{"experts_per_token": 1, "d_shared_expert": 512, "router_cosine_scale": 10.0, "head_dim": 128, "tie_word_embeddings": false, "weight_decay": 0.17, "final_lr_fraction": 0.1}
Below are experts of layer 5 (counted from 0) of a mixture-of-experts language model. Rows are named router (the router's row for the expert), gate (a neuron's input weights, with its number), up (a neuron's input weights, with its number), down (a neuron's output weights, with its number) and show model dimensions 0-63. Each number is 500 + 40 x the weight over its row's rms, rounded and kept within 0 to 999. Numbers have three digits each.
Before each expert's rows: "comes after" lists some tokens at least twice as common just before its tokens as in all text. This comes from a sample of Wikipedia text that the model never trained on. Tokens count by the router's weight.

# expert 0
comes after: ".", ",", ".\n\n", " that", " In", "In"
router:472383511509470468500515529494504518495540515525481553479385504536523542523452517456459464559541511469509436514440528513453488482537581509533527540494515443427451479620572485526545457467517529
gate1:478517518442522510467509478528514579428475525586507588497482429464505490490539447515513514519543416412463556486569532546502447508554434503460481584528463450548479518524516547487504604442497504
up1:468470541433531486508480448485550509468493401563508524496552533472475531490481484521461531483482573532540472446527476519453552506466491493415469550515509464473494511456495527491535444548494462
down1:522444538540526481521483509478539494480520567473511597453532543518542525523481474517516493523520569468485523511559508453456521458490495406567486498470520445517521624470492464600464431479484492
gate2:512498431487480482451537530479531507453411511463496534448445540485448526462519497523450536541442525558530485513542566539514498553520467506463488531469502472541508558426491528492523490559540461
up2:576483522464428515503428428494486533525538538570518586486485447552592456557527472492534364446469517448513548504493488475507492429499460472500478529527513497482470472496509497531475517461507577
down2:491494503494459475534432446483477557458495505525441573550487492446504475515533506546501435395520590488417496470498491551464466493556484477473494521563452438468506506529543451483444569537503485
gate3:543492472481458501569497552522445580448418531527467502482508487542540527503446503550497496486525448534386493553522512542508512496519483492506503557454446521479515436474561422447499502546530572
up3:543502489496534478437546467514552505518477479496493498429506412451512473499531473484468537533465542542576531525495469497526525504470503497569533498552477493488533491502454513485551491504499571
down3:511486433472461477496490456474539411584517457483430465469489541398495543525487545502516480462509536516471440533441487462514657579524539493469532505463579428537484555491432506430489445488498453
gate4:498483524498521525535530486463497557530482519487611478517529460526498461562531451549517495475522474515561487516560583519492487507531508553461506519499507564506488527537531505477518535497476477
up4:506545501558499553561511496472532478512483536486468447536525440542494479470456457469539559506529450465483500478481466458516487430498522513527499479522508523479432427474545522445473491435430514
down4:512449439543467572521494455511527450445447438488470490594511508481521505465529497505514557410465465492490492477579468536517461487516535526462509537500542518511530466414504517473485480560504536
gate5:523486441528405506516458497540459500440473481481503515512518467481494525488524478473516470541581475472505507442504483498482469529472558488399454472504622446515494530533444525469542555511603475
up5:499458471558439462555493504541447427432514484566506503452505526489491522518452473472541542525476465434482482513509530508509470507436500480505522444531545480491515526512495580458491493482589403
down5:507529468475476510516571495513448537457470440460518571481500458523497488574493506452550470481481513468453585516497492520535530489466441505527504457584467476554612508468478537497470505464505389
gate6:488543499515464491490471485492482515486451499498577543536562555437511507451566535534429498497541504543458547482499529589444503501496465472450533515474577500498503447458390557490506604520480490
up6:496542508522532464522480514490485520448480506477524421474481561533525540465443514527522500473422480556505492538535486490532493543599518504465464501477461504486500469498507470495500491549536519
down6:519499500505521400454417568454456408512493499455572476596455494467561497470511555443495474463448468436498521478500495554489476543489547535473506459453485476530496460515554525415479465526510557
gate7:508526494495502544555449481542511528447458553446507454527528535460509558506515540482554469458503543466506546464490507508443447495530539507480553498504487475517580502550515453472530600506473525
up7:519530488487464468504535571532434486531491473489566494539541395590455459457493467527558548480501448476499504556514424457594538424487515549491489504514523534521472539480500498454487469527486529
down7:502526535482463490500519549536580420459464541443484527499546517490515530431490493457523496525534426474541548487487476495422443481519490562508540524454547506465564543512500542417524465505504463
gate8:493481531528475493490498518519522416494446513560529505479581504502503437497511481492455464474495511450411477462476537465471469485467487429442454511473464458462499455471517475560495461477563495
up8:489464507555541565437559516468515594483510536490485415489519467432473475468463458520521569558540478494518479521535476477505473486490502497460513585491517515569472477525532494506477487453433522
down8:522507514550482496467538519405532531475517530436428509492556526499492527502474515450525514485441494535534463440512527466543342536531519466407538503445465544494540568456531544488476524489488508
gate9:527472442482462533520476484517502578528545477536510580541549449540504544469494462457520418494493527463484544581512505435512472539549402504499556558468543518456474460483420550513501498475524480
up9:454516540491492516573597448477496420489396438448527542503552535464419500512570473479517522459516467487491424510453503535528561512484523504472450496522487496505457512547469457516502476464503396
down9:541502561481540513532547494558513441549439519444522505529478473464507466519531477538475483456495523515639511518429505525486556528490520463510499429510514436566527489582521454477444462461470533
gate10:455485458524457516473462552428509481439477513597562590520486624485578516535501489592476554532529489488442528467497522555429479464563561451451503530426520507459437548533519497546435565577470484
up10:525527522484533462526535440509400569533499537485466475493488491502501448522511501441613497462527568473453522474523461526536524506432501523550518505488483579473617463566510459490594388466509535
down10:467398468550444544445497493531454448503482513471499468539477437540462503497469478507486475522560562510463504606505501513518375460445449468457495493502467520523470462522473474504496494475491456
gate11:504528462496506488501526442515560507522528518535543438407554503561502452504483475474505557504458433546514446480594520460501474509556459485419469485477487460481476490428486550461402495544551480
up11:524499533466473563432490557488464450527479483507474506502507448473493436487485476530543475583427451527520541543523515503547550479461454543496425464519513556495525512460480503527520508554526486
down11:478539526557424491481518460517472492516529436523484471514447542479486485506478555502468446462455517575546511510550555494524586504430466511511531430482524459433565535491472514531472512468479485
gate12:526529443459480500473531501503536495552529559486495482485519477525548515497532458523566488537460499530559512480535509476468455467505446476509512538501478519531447480459494506473496499485526499
up12:391484383494543542558533410538531486499555566444471489462533455518542460514507423439527539534404528524473542465559538527459411519552506468497495398500460526539383541480530461480432482473516492
down12:488566422555534529490478515533443494464392482538565442453583525505502487495503520541487510354433481428483452478453475472547563454527468537570499456497477518525481547474474503472461496525548464
gate13:501513474493462473615531546444523496449527521509479487546530493481526497564518443555486503522546443526477437490571548492465515433513530507548491511495518460536460531476569531528455480498524516
up13:486534493433599473415471460522420464517417471517546485434531557515448496467527519514446512465470538516516509502446505587525470528531468488413486512465474492515521492517400490426522481540508562
down13:446485529522463490525508508564445517513551547482513531526480494516514474575450512501522492547511553502513521540527470506477428466522555420447497496626501391509492446467513503513478523451507546
gate14:574566484516471562481430470455468565495516495626468452497507496502475514490497489424516478550493540487497529444465532509484484535446521516495513520497458530473485443461494595513482484477574470
up14:502544476478479535516510559531427476520391531470524522508471497525477491602549539592536496467577528420535481524463461499474482551497527527469483481491469500529460480483493509540470435505561535
down14:496519589495514486470562473478472460527510471463461487533466518519517498526536536484518490534448561486493462516491520503489550501505524503494418504507505498516438530517533451514585513537504446
gate15:509481469527480505470432545477494478516452514536511501540468521470419496510489524501432557525534535459501475503423481558523477471492484479469483469544579496549439539503446471505508481508501530
up15:507449490480548584527467514513456555533423524464483446504516442439465484477559471486472510529500456491463522474547513404530467525540494545541525606544543464455480456527530460510560582491462474
down15:478552479497498443481510547502567515510557509417486538527516475521528523502443527468502435498481575460464484629519515525491687461479496468545454536503492495494456525515499500514494480473506532
gate16:476488484488425464502424496511533403536540518478499546546490535456502537535565481512488423474528548513469433519515531513460534534510508516536428530495546433411468578531553492543461521494476553
up16:410505451496434521496496515466553569492485491551504558493502454448561459548524491546494505506513404530526512486532438494523475524501534516498502495478487505472448496520542471490453499510506482
down16:552467474532516506624467511451463475460533420505473474399527523444493507436475514494500530406531465463443462519455451529477434437498450509480516530504531525476476487525456506521557455536542530
gate17:529475481521503433444383504471519605506563494491542527498496545495595504478465542478479561566467519504481501496493478449454464537466585497498548549472478535506478463525496476512505532504535457
up17:510524464471537460520602515460529492503520498441510504476523517492528519522497527489536491488478501482550569405548529498416459531532518527459526513485534452503558537520506505481510547518488562
down17:590471447501422488513524467450529487498442535477432528493517526517425516565479498479519490585486492511476448482465537536503620533422476600573535519524576444541515501510489508562593468463454492
gate18:479448491491463485516560553470540533486490567462531544513495483470512511489515519490489562559466481463495542512529492452475478552452476475556507486459477519478524528535575490473505507501524548
up18:517462506435456490453497505445550463562461518464518457534475495467439559445540567508536512495470545501541508550465485437533525461504485500560490495434483513454540477552485536528493532439480536
down18:491567460500498505481543456542518483488457479503504486493507474501547519470540527493514488492518488478567500492520548549477521508525554400485545498471461522531406426522489494517475543538468526
gate19:547504484528495489610509541519430554524582469499519456514514477485516498503462472505481576507594475437508525566499553479483512505499481484515471523534463513530434513513414499454553467483495489
up19:543475506594508534539508516459496582462572558529488501492453495493528488493521510498458510492597483473459480485508587497526491467557504472472511565503532431492470413491576552552566487435493561
down19:454509510478481453468509517461460418541500559427554496463525478495498446470511495524431497536470559448524450550524513545469474535440569473491492513490471374513458533516454469504517538502561491
gate20:505455445534504579448450474513495476520460456495513531471476606484564491497570488412443479444534543544457466503519496512494466563502503452457477459480502506428436488510410587474498481567602448
up20:494495490535419494480547502549487455477455510498464490471468406413447460489488525529532473529540518453588548437505485503544533487498472510488539476552505452539556505480482481493464473466417523
down20:482461507536506558464443501479461522496480424511499449501487531486464457536546446472486453453470578540457408451572553495498555448497459531467526531519548530455451571540512441473479498529459541
gate21:478529460464473458507470471432491498445577523479614467478507556460566501470542500524481534522548522476468484456488476554475468525536488433461575437496560486465516486465472487486502550516554500
up21:488484519510447506548512444480486532487555469467462492443521442468497475586534452404453490541490547508569545436523523425526540460433431505478496501559478502530495549470483510499433481479614471
down21:453462546489469468539504538482512492524507574491511489481475452550470492554510491531517500620484447459523514485568401450478501444432531528502548500511511529519489449462507519505505513491454568
gate22:617508466516519493478482481506498507498472473532583589440480571533541478506503544478469610407512581550474501507483570527543480558552493464468528545565489503490486463505463601499554497493562573
up22:425515527517481512536520525450544511498549485468476419504543462480492478416503488501526446539478437469563562511524434491460526469449495473511529512431525508507515533482495433441449513594486444
down22:509414504458491519526440514454497519508467476474500504513477483520498536572522469466513503518494473562472539483555455493468493437438484511537496516507539588549455530427479515533477419596429514

# expert 5
comes after: "-", "\n", "==", "\n\n", ":", "|"
router:511541536476516506499514495502528512499453475466538460453547548513453488493555497544543556516461514493340524488474457435507489506507359493419371531497492530532515496430447464516546477513469478
gate1:541498415514555454541530492503522457479525477471434512512443539524452405532434433485457532467513505537514478450438519499486509479479478469470518541436505509518427528589525516489512465516460565
up1:617561433524528466409598470481491421482488477475482453541516538514453521497558480548497590485550472522513458453487480472448543445514462456446514489404547533580537575499490526519516470561465560
down1:537490555485489489556436418541502461487407516491520549472504480524484539530542534487490486478501471536490545457452475515504535543549447471554460484513444466498580475468488489543518459494453487
gate2:526462492537492566448475493520541419557465495486457516478480515513565502416478527487485488452538484528484560513468450507452448527533522445477531475444501538478525493510530585528535461500423444
up2:457466553492498527496516540449541577491502530536504462485528445587420484492497516528419494452572404492467477465586563480540491496508430519478506536519491549464456451445482467487477498508571550
down2:443611460474547493435505518538572556471491597476541510481550488495510499506498457540541542486502487485496487456526494527462455553485457528502526471470500466574513516501532436373440557560517493
gate3:466545508474429473522517468487513548503471499493496431478547500556499492423519510501482467461546508559504478513493415466442488581508430398522486531483554534516432534456497543502509493577493560
up3:471512509506538465449459531501490575507477453534529537486523546474497538495386474473538480572475521548502517562449457514496514468483552526468459491460419565489509527506573435514459563451494512
down3:504436440541466512476510517501485475506537496473474530460509434570496536455531448566601434479465488437510456496488468485470503540536472437466500534515492532447482464462461495459484467525475531
gate4:527519467559503546523514437497494530440562472438507477413522491523505553511440502592462487480489468438529456454577494483509521503447506383535585524466547483484526483507516521543501477536473447
up4:473523530489494574552559563456478493526483514553543459481498467521550461563515495496527479560464475474519442504565468407536509489456489470480541516469454550490420501479483494488420465459531450
down4:510503475398483500526474511458503547510531483496573485524492519554483484435428500492514553465492461555500421466542470423556527550462501459463524585542449554495432528505480453553471500472495501
gate5:504515517431508489572493527490525479524515513481537542477499482526508561421510503464532534461523463557469487551534462439449489468487534554520492509443544468451498539567521474548528501494513497
up5:493450518508561522589496478491466532408528498502493427534444447507464464560476491435468447528468444522556518433482552541586564517543490516528550489586586515492528481573524507487536445477559583
down5:511437493506458525488494540491486542542478492506528498547539406447531470496476437545528497454510463462536488540434490530508552519527499474549518427495542435478475496402507516473481458588525524
gate6:519508492428543502494489488464563511544493533447527466530474477568532458513489515502524488446488516549509568480535523506492508548522490534509490605497532470504525460440468449447498497564525464
up6:506510555483462471511474475492501490465539496411501491508587520484535455414552537497425583530518513497544436446527542509503542517474512443457503565502507527477463530482477396566467547478445475
down6:551497514507519507524389491486525569511541535529570516504498457524478540494527493456492488530457567541551513525484511466507512503523512470551538470501562489481495534500609468457516453569576520
gate7:539458491520480512612476533402476519475463533493472499565498464583517529542474488509528509600522494609487461498518488449495479465515511478512556465548465547520503507538474410477455534541547521
up7:457525467534453510496492542411524545481443484420565527405424510515456586484534506487534466537548500479502555499477476478403505439534478499446490521503513489493530485519486454447514461567470512
down7:547519419550489508492505450503493528498494533530528439453503506478485450401495476476514464437497465496460459483507470531456465487517497466463538402423513544501421564484428450448538553454567545
gate8:527467448550539500514487539479523543528532593485465487487531531587523500492450524564444503492531492507547460510558559444521478518383525474518486479494565554541501497483513557464491512505478518
up8:458423462543459490567458443508509436509534524505531528452412448473431489519509457527551495554561556464554481492482554497530517533498523508498499429484499500521463554595510504498463504453428601
down8:534451569538467548479551525533469516483505520537494490479526468523552496506509500501510475489531480474592502456537553440478550456511590523583546572493535469582500496557545485532510518448443515
gate9:467502454459458490461474526529449476510420572548442524468473468483446489534555509487454464442521406561514466484506489522464512429500529511545464500500497566501498517497515425496483494489461477
up9:516460501551593543534508503413510561498589495430553576541536490499561473500383471476441532534450525536467451453532492528612523465482543495546568553530496411533540443549494500527536503517567499
down9:419512521499513463503473462562473534479457490459537449482488448552481462521542429452492433396541451515513519492427500501514559488474505488524533400443474526512499448537529526537510443488508458
gate10:523475475438409522494433563550532490522485488499511442501518491494570511498532529514515554459514502520469484506543427476473479502561452481498503549463478525567456484443382534493564483443480479
up10:504504470560525441456448541628465512459537476552450537446498522508468577459532496499538533488459546487495513528462480459409503521547532561416462452481503559525486561481495496485491488492504525
down10:543502447516498502505516531525502479536536504512441454501473468563565443426507553511522469495497491558507467471584463535497387500471525560479439506522551552564528424515472522558434515484571484
gate11:567558493503431538510434481533521508532493452521584443479554520514567541471482523527518498525511510493519507522460515491462493502520509521427459520453544483562494565522499463489529534468522533
up11:482539543431504467499491516462460504456509506498449429507566467454520468519472556539496533568488545465498529498489454528515531453564509471496467543513455519505502542504489482521486478571507557
down11:448499508534477519478504520478488521477539588499502523464428467509488507475482441504540499500484544552504547482539523469513470483531515519459528466543533546528542506458463538522492549488451472
gate12:461542492484533494421445486450566484560465528459519481434454556471532569513565570522489428441583526434471483554528474424468459494537491463482501477484527494473512515476452402484477506447487542
up12:525505512552527499465448566452465499408479504497482521562501465431511506486457469520518480500537571515496542470493507518500480455510534473552542546609459416545502523556503512456526461495490554
down12:500576494452522570514540495427489505630500467534499517524548534589468455536487483482513569508542426479453498487535522548474482544532514567474601444511448480501518521447496548516494458519443414
gate13:546559519447479536563545554452466467542475526503566509524507505492519512550523471502499473527539486515514496505505522433520512528518540452499540482511534457496456526614521521426512514477538522
up13:476554483436449464518499554458504441536400504454487458518546459523527526536469517461498508533558456472456488468505509462467457560440496462477491528490508514539447570503478565503466493483551546
down13:482513511466475486510470500499497482524540518555485479567525516481493448508504576516503540507520502496515547462447457458519416551490515513545431472558465474628544474543472516558537504524521566
gate14:541455499520501447458480567410544431527478617564552541539462514544557486440543532487500539545522517486485424508509513478491456548544505599504478486527550446508530529483493483487425586436455568
up14:525503441522497574494483481476505529559536453492490459517557526491539502511487504501444481478439518507489515499547459487522490498561492508493477492445438575536425451409476497492509508576546496
down14:589530517480492520515435434527494480527515500532452538479418460580533477548510502494503506506463488473552548519402495461511452521440479506462481492508492541570443536505475479542435469472525441
gate15:488521546491520438481526493488521425488519596460490484493511452552505424586490529490499464466575516566514467536526466488484492455451497441552513452551511525510480491429529480578523493333469487
up15:472487509500513559468535445510455510507496570509453459449522421591537496525502484465547509449554480522441471580512451431457469560500484489561509449487470549515433410416496508475496454445497519
down15:504474461497516498490488388433415502481479451455473487544484481491417501545539493500528500496479541463468507511526561444516536469488435474559493500467500476451546454538485551430506486519498553
gate16:504437384475527548531508439464505520457480477451493452530478455524525503540534519510493461482458482525538571563522408397462508478560545580534447537479498497533441540576435487495502458499487482
up16:491520535428473482443559584505496559454500520491494507538472456577476450480594533473471481525554432423509501393467497538481529570450478560471508461483527493472518524534523435483541504505365544
down16:478493487542569493479459534486464587471503555493530517587490437471534534531579443530498514534496448499522508419559501529550570503514459467552518486425528506515409482470465482451494518458486549
gate17:501417476601516503530493499532507476481453470498516512506429514508509571489512527565506501518492461512470501521536552522437501512426543444520441480389531496516438519490542471488488584518478511
up17:564545528547475490482485480516615457496504488381520540560438547454552507454519523491514511496485461497450581565432514541492527512535508519514483513455490558503433480508404517510528525481473513
down17:579438422403507489546535506517557513555509462529496521471524470563484510467546505539507445512486501469498497468515519498496442534511480506450554551441487552545516411536519556542450471448530504
gate18:478512507541494486466498492477541545543523546488521515444437434508510413506519517488511414453498466466525500481502480477527498506517539495525537512490497498553496484542522405418443529444530505
up18:500454480452482534526497472517536520409509505541514500508461532541523558471518581508519518460512510402458541614486500542425517487451474501453480501484445410454427534547506473481482478408429544
down18:501557469495493482468491516562509509484532450489423496559531524485472560438448541445428465494652510449509495469490572427472463538399490490498539476518484513512518474501509477560567482531483520
gate19:514494469476516548556523392479521577545509496567490494516535496520470527507497435483532525468483521498496559494521553455502514448423531485592492458530511428438577493496536477452488514566469415
up19:588555519488544404461549519462452537470460504542503504509532488448497466473536525450507457450502501493436478467452582497528513488431470583451448457535487471498527526500497446523527536500474532
down19:444519545563453483526561466544478478477518629472456484540482472462506565508435480512559518556561483461558492495493506488477531476448536470565526437444538461451434570476507436436463431457498497
gate20:443451537506461588406542486483509493606533529522627484508482588464481482511390476446502496499524446562481501437577493486426548488555505460461582471503462515429476537521498504487531455478548513
up20:503546513531469451427450560457576536420517523412559555506487522505427497515502444490425495556535472493524507522466545547473536550482532465524488498520569464488504558437526487481517541486480516
down20:570541566486584451485516448535506490524457439487483467465512490562531488547545515470542448508482563475480493531503511496537501526483514528472492450528533496460451504455483550476475449525510513
gate21:505560436451498499478460520458547510556548573482502551510481523529478429567487509518497545497571493518525460450552477478508443507474527558443475576520491515532524533491463454528437476506437486
up21:547551511495518509455467514408540441432477523536496534459483498427484495549487506568519527498513462503472491432515500463512477453506499468466474462545431472486503543486515455512518478495514490
down21:470549470517518439517419582548548536467526435531489536468466548492510459420438542492522467468510547473475532464481464506434453487494489536428490501515469451472521480498461574450466492529555418
gate22:492491465520528562451525437433581536536518511434549504496491486517509495456559464531510457550529471498517583506458500491515480541509496514562518580451536468580522496586564509474485411465461553
up22:509500487483428517517449459521474582476516523496528541577516522419502545434538534555476449556489445457472558536539463523422503569543465509583483535462516509547641585480541501503494437478441463
down22:504505500532484552501462435532508538517545479530560554479533460486444508479510469517454495504510443552461525536425511477506509469528468509484528474419439514498549524498468499463539450554490480

# expert 3
comes after: " of", " in", " to", " for", " with", " on"
router:507509468456443471474566545465450423558465415501459494485533505524501420486486603498494475460496494448518481537553487503559619485446501504471581516535407501499487493472435416528465482507505576
gate1:499470549595481543444580467482506555505482539476522521495416527514500548545517529555423564524506431434571525483549469549404478508519562514458478467433429519496462507525502448546494550514470441
up1:542500484510495430477494511561542511569498483525512578583621462450525520471442458562505486540484511473494444503481418524541462509474479565495477456500524496515507528414486560525473530522502437
down1:451491529498539447511517455527508503481571492507516514529532490460559520468520483530539527481456549486534462514492532439520609432503457476484528502471463478505510531542487533565573552601435521
gate2:495578451428396494525501452458512521522554471569587477498526551455569507457581540515498490467499531489437513503528487474452491533471488482463508520486527497507533533481478506526506515501481568
up2:535565470467443440542456465533452552480545503553477472546503503481511530512520513613497453507485549486510532542491465437518508567521422557424496474524508477510510534531517546473498549497463520
down2:548580444461490499544530533526575461525394544575496497471512519494421561477573490504523454498552468484441542488499449459491440499517498518523470493527522493481500512530394471500471520451474463
gate3:515471513548507466491432444512480528472436485503495525448481494574478516569470525539455562485516482536513466463567513511463494469414502474546462561462463472473402544457472502500560409536515487
up3:542503473522426419440440484490444519510472536504527505470463603530478527499521530502480484491576526517534520494494461487504490616475405541495493476491492500553469531472474551521521557521431536
down3:496486472450521499414460485472522501476523497547503493506516569392412540550504451500499479601497464497456463526491477519475479446538504578533476459541520519487509489519500445482513543470501472
gate4:521525522531504423526514510516552498505472480489493474502515484524478464473435466476539573433483548502512462422528479517552495416479510481458535552479487491458474519495516408484479533478579535
up4:550544506527415514502497530534503564498495513497492506496570517492511467452475519538452494481512572533515492524462384503554502468417475552494517544510492539495556505500496499504513561505531531
down4:470469543522475485517482499495483448553540524479484453458495549513486453486567487444494507392551473541506440441517465512418514541479455485486528452455450568539527458466498504442487485478519552
gate5:588480476518504495462481545444546515457533519489581553447469534495514508498520504504452551512512512482414480534507565514487482455433523549517484543476425545477492532491566469485504508440459490
up5:508477503560471460489481468503548456433462517507504445484484448506463496487527483583494536532519519544464515504510452490540511538461429522471483515571527460573531516537485540469514486476386455
down5:455562533511460493504490465491515529535446404484515479483507552518487490491498494491447452558516590500469488470491421494477516467434523523467420475468557504487536557465535494530552477546503445
gate6:502468512555482462506392428545564495467638480436465449489445508448574519375478515505422552493490543507470500470526462438417521431476546419401578493502543516530506492487506570583458510513504471
up6:467543447508529507483533533462445516597424579513464513476566515558461510514540600554460485565527461518500504553500508538549449552486458500474626572481434540499480444506542508457508531476484516
down6:498556508504492515515450510429536478529603498454427493476496519505537486532541498552460526518518512488492579496477454529466580529578499506513474502493454511549522534463493493502459496476416512
gate7:483480520541505447509526447491523504472480525493471526523495520541519410510511480487465511511478514481523501450542574539545529487559550511584521509541482478463474587390503471490522501493479448
up7:539563517418495557474546519513474516492529554461539543485547474527452488494502508492546522474474480550507528529492475515471480431471508501492523527458553557541516464539482517538491469526478538
down7:439406532515469481499481460545498505489505480478485502490536569589512480457523465449442521505528475477500487470487572557499433507475500494480496449447582546543432465506550483466463405555500510
gate8:512424515437446476482487608519499459460520495512530548436549532480418510467479591503472436565478475509466446595504547576496501463526428528454439533535561543515510521465498462510499493479459524
up8:474504467441504510552512409496500532561498496524556448523446593469483385554573523472509510488514541523497475559494499514544501493528539505510529420502499482509458485603494519485458554547504499
down8:505497454480499532537475495487492568489450445515513462522534503523513505508505440503492460456524511542479516441470529479534514495495412505475475497461462529444536463542516509451526485563481542
gate9:500444426516516467550509471504480583497442495558540513420485531560427547487566447510493541529439511550543456508483574468432460530482548555553502563437507552505458566510494488462548476490528466
up9:481397451457530512457533423516486532529444495508383514524544560452505563500486488485469493462448507552434491531509461526441488529449509597548500469486433488487463509459481574491418493504579517
down9:535491415605504590452478496507484529462475537529521499460496529419486404538510477518454560438538431502543428517483531450449558460399473518498473458500452553545474477554487514503518510487442489
gate10:456558457483523428571492607508475550465483484430516493531446517511504563517524476502474529532542493442545531426541484486506491522470524508432431536458538469482505466524533554509477477447468545
up10:511458503462510500487510545499478467527508481492486583493476515471488428468514511516470537432519472561513500519463454460445484581424424494415548515456415580405435534501489440433507541491511489
down10:455480483494498472503521488494556506485533497486409520466508503439511459510541576462535495440559416525509490474501584483505515491530528437461519534527518522525487489423527511484505522512480490
gate11:531493488481484565582475544504501486453502484549483497480496505444525531591491512501522461493435557504547468495509544483538494531459465471445515522514485510543473516572547556520494531528453511
up11:522458521500467529499498575477484540466500500559506458441475536494543477555557538633520500535525527459554490575444452471479520504538494463511469574457505474523496532564496471495542520474521506
down11:445490468549524458487436523509551445471466454441515467518475489457451506513540508499481476459561531487493453514437500466493588497605562560468494511479527402487510469471526474460532515514520483
gate12:544479496585511456494527500520511507492509487465502537464441481512594504578468530481458518526562486492446504526502501518453485481478574522533540588495475544477444425589461472507496444459528457
up12:436524452486451485460522478474478529461513557475469475567419545460424507532463537501476528513528443473569485512543438507513497500507519507537533459484495552461510531483496448513409608449505461
down12:463528496457456505600510555457540486522501455525486508391497447464543436484448437460485534485425440492487536488472470528465469452448443484516521506565478470473564456460461586464450482447430452
gate13:469386435517535481590540497424537564467528510521470502500464476503493450417536452459446504543551429461449569540566472517496502528506455389491497570512496473466475471563513467537541582458431499
up13:457505483503502481520518492504532500442566506496523502449486548475460493467528507528440490481551407502493476546517537526486488489577505454512469552491542460480445495442506537497529535448471537
down13:517513503453480530502466486475521444547511504454474494456494481445506586502428534560600500532497555510506546527505512501532408452428547496547490485510522448520497485458541461475545503449420472
gate14:491523469488494489487457534517499505567558519470506459378485518511491498466532532490465490453471507508502512542552568620556502473495466470470529535503512525487484455537470517497474542520530484
up14:533565578540505464499457527512498521472476506514498547542468535468451452482434489545518535533516466530511519431492560583525482520482566523516511461571434494484476560445493474475471565514485495
down14:533478489535502496457485482512492605484512511518451548442526462555494451504488438496562475422475477496467539496473528521461334465497468500504484503495486519503406548459477567546428428513544492
gate15:501538497538451460546467525519513466476511469506548474504508566522537597526510525482521474443563478497449485475554509458409499524555447455498475522421476497470540486528484527484486483508519522
up15:467499466415491570496545493408462550481498536514478468508459513512557474531425482490497441527425485514458451455544510497498474494545505501448516516421474534470487496446548459467409529476499458
down15:503477533469531486399504548399433517509509429550470498441479568450513506397527521507461501467499524456500483491459478480520548556559429511504478482539521519481500446554501515529511455554549590
gate16:493454494531436518571448426501524536516490507509504521390467463500501456512546510511576509546507519479508519462586513438565490483525478483470486495515502521488487450466451504486554530481593479
up16:409489515500513407446515419474509446516569518474459526460477598495504534539461477467418447414514472600462489521478525479455479518531501427514459436489464521496501425491509501466421515509507479
down16:446478502511495553511544396494486503482507526512570445477461451492454420561464441501494540453469507536564449458573595459535452480552498460443488465534532515515431501552517560502471537461516433
gate17:461514491490512513518455470536531507582428528493449533493498527534536432451594448514498420490561442410445459470495487515464464531534466464507382499491514447476479520495491513547502577498517500
up17:508544522479476485504502472466483506448486494438463531494533511526550534493491470499459456431491475503434577544473425431434494594530438492546490451469513494533532482401522560427586571535470465
down17:533523579442512455456510489539504444492517422461519455440494515434458443453501560490501438535486564506505498494432518422473546500500504551434469524463534490391480539548477473486514479445512424
gate18:489457457554478539476506528495478571486546497508555535582510470488574532488509400462495504577535566451479528517531452513473469544508516467491452576507529505519464524508484503553503566435571425
up18:499581497463446565540498541490454520479504507485480572586497448467523568391511506503518471505494519398532511522477506467534474484500482607512497479458516483529576520515554513513465594503497552
down18:539501427433555487496514535435562523520574464497507518457429515515501521540468527533428458525501482505504504501449441511544610565510510516565494455588527466529553605521548490533511524534497476
gate19:533547480439435502553439461552479563416559515536497511439520549487488470417545571500447522510542496570489532557509468561537455457503491476442507522530489512462459520431523434565466549455474453
up19:467447511512583529391505488458513482521439481497497542529480455509547554548487480509536518530481491475545468439514495511443530455468528471549494476473526461540488488573538529497529496546466469
down19:533486505558485503521419513525480554425485528501560509456523468502571476557528490490498521578474475533522461477450493531445529512463477515440525512441498473479488496510521530503453506582508520
gate20:531496470488507528431470499466534595477544482518516486510478503455486472437441468535515529518548559487472568534493565524494469448514504515457510512473528534478513541534557455452473450436467566
up20:473504531468559498520479483527531556460486509534456453500620482518435511447444450462472511470492426555545544532541549492532495488458540517497487499554527482531511576426547458537505525505536507
down20:472477544544527427561523456544513452544487458459505514497504487488460492590440484479438550587477513525523479456512545506545636497520469518510524562512426558517534477430547561465556503502469513
gate21:525478506521487483496525499487427488495486478538442498444506590570505482548451443520421609509493490438449465456472605518448433554497487488437473556480449485547417524451485500548476493536542529
up21:534536499461468434471435425507504549523529544507503509502533493438561560449480571584423462454502572528508525605485440476479479516497475500511437510498549539593536594479467535455509505472455463
down21:514484517475489406425451451486462527595516494524520498523494505469501583542544514489477475506497609469454539550497500497450650497515492486542435543496502551533456486538471542480529491534525521
gate22:561462502507463401460483460501537491482518455508517524451497586559503444539487476500409509461514490437495444517505487579400523624468510450504578580522529507482446505439438579427521450493548581
up22:513439549542448486458590566507451513553545519519523545589425454456490546466431513471501505595515511431499524522473477482527509389484531549523535535507523474500553490616508449545498542489528515
down22:495399426503536533546453433530498438415439490487527499478541546496553413495526471450524518524519473535466482483455502503535402526545470477435522537444529496508537484499472527548517450512470516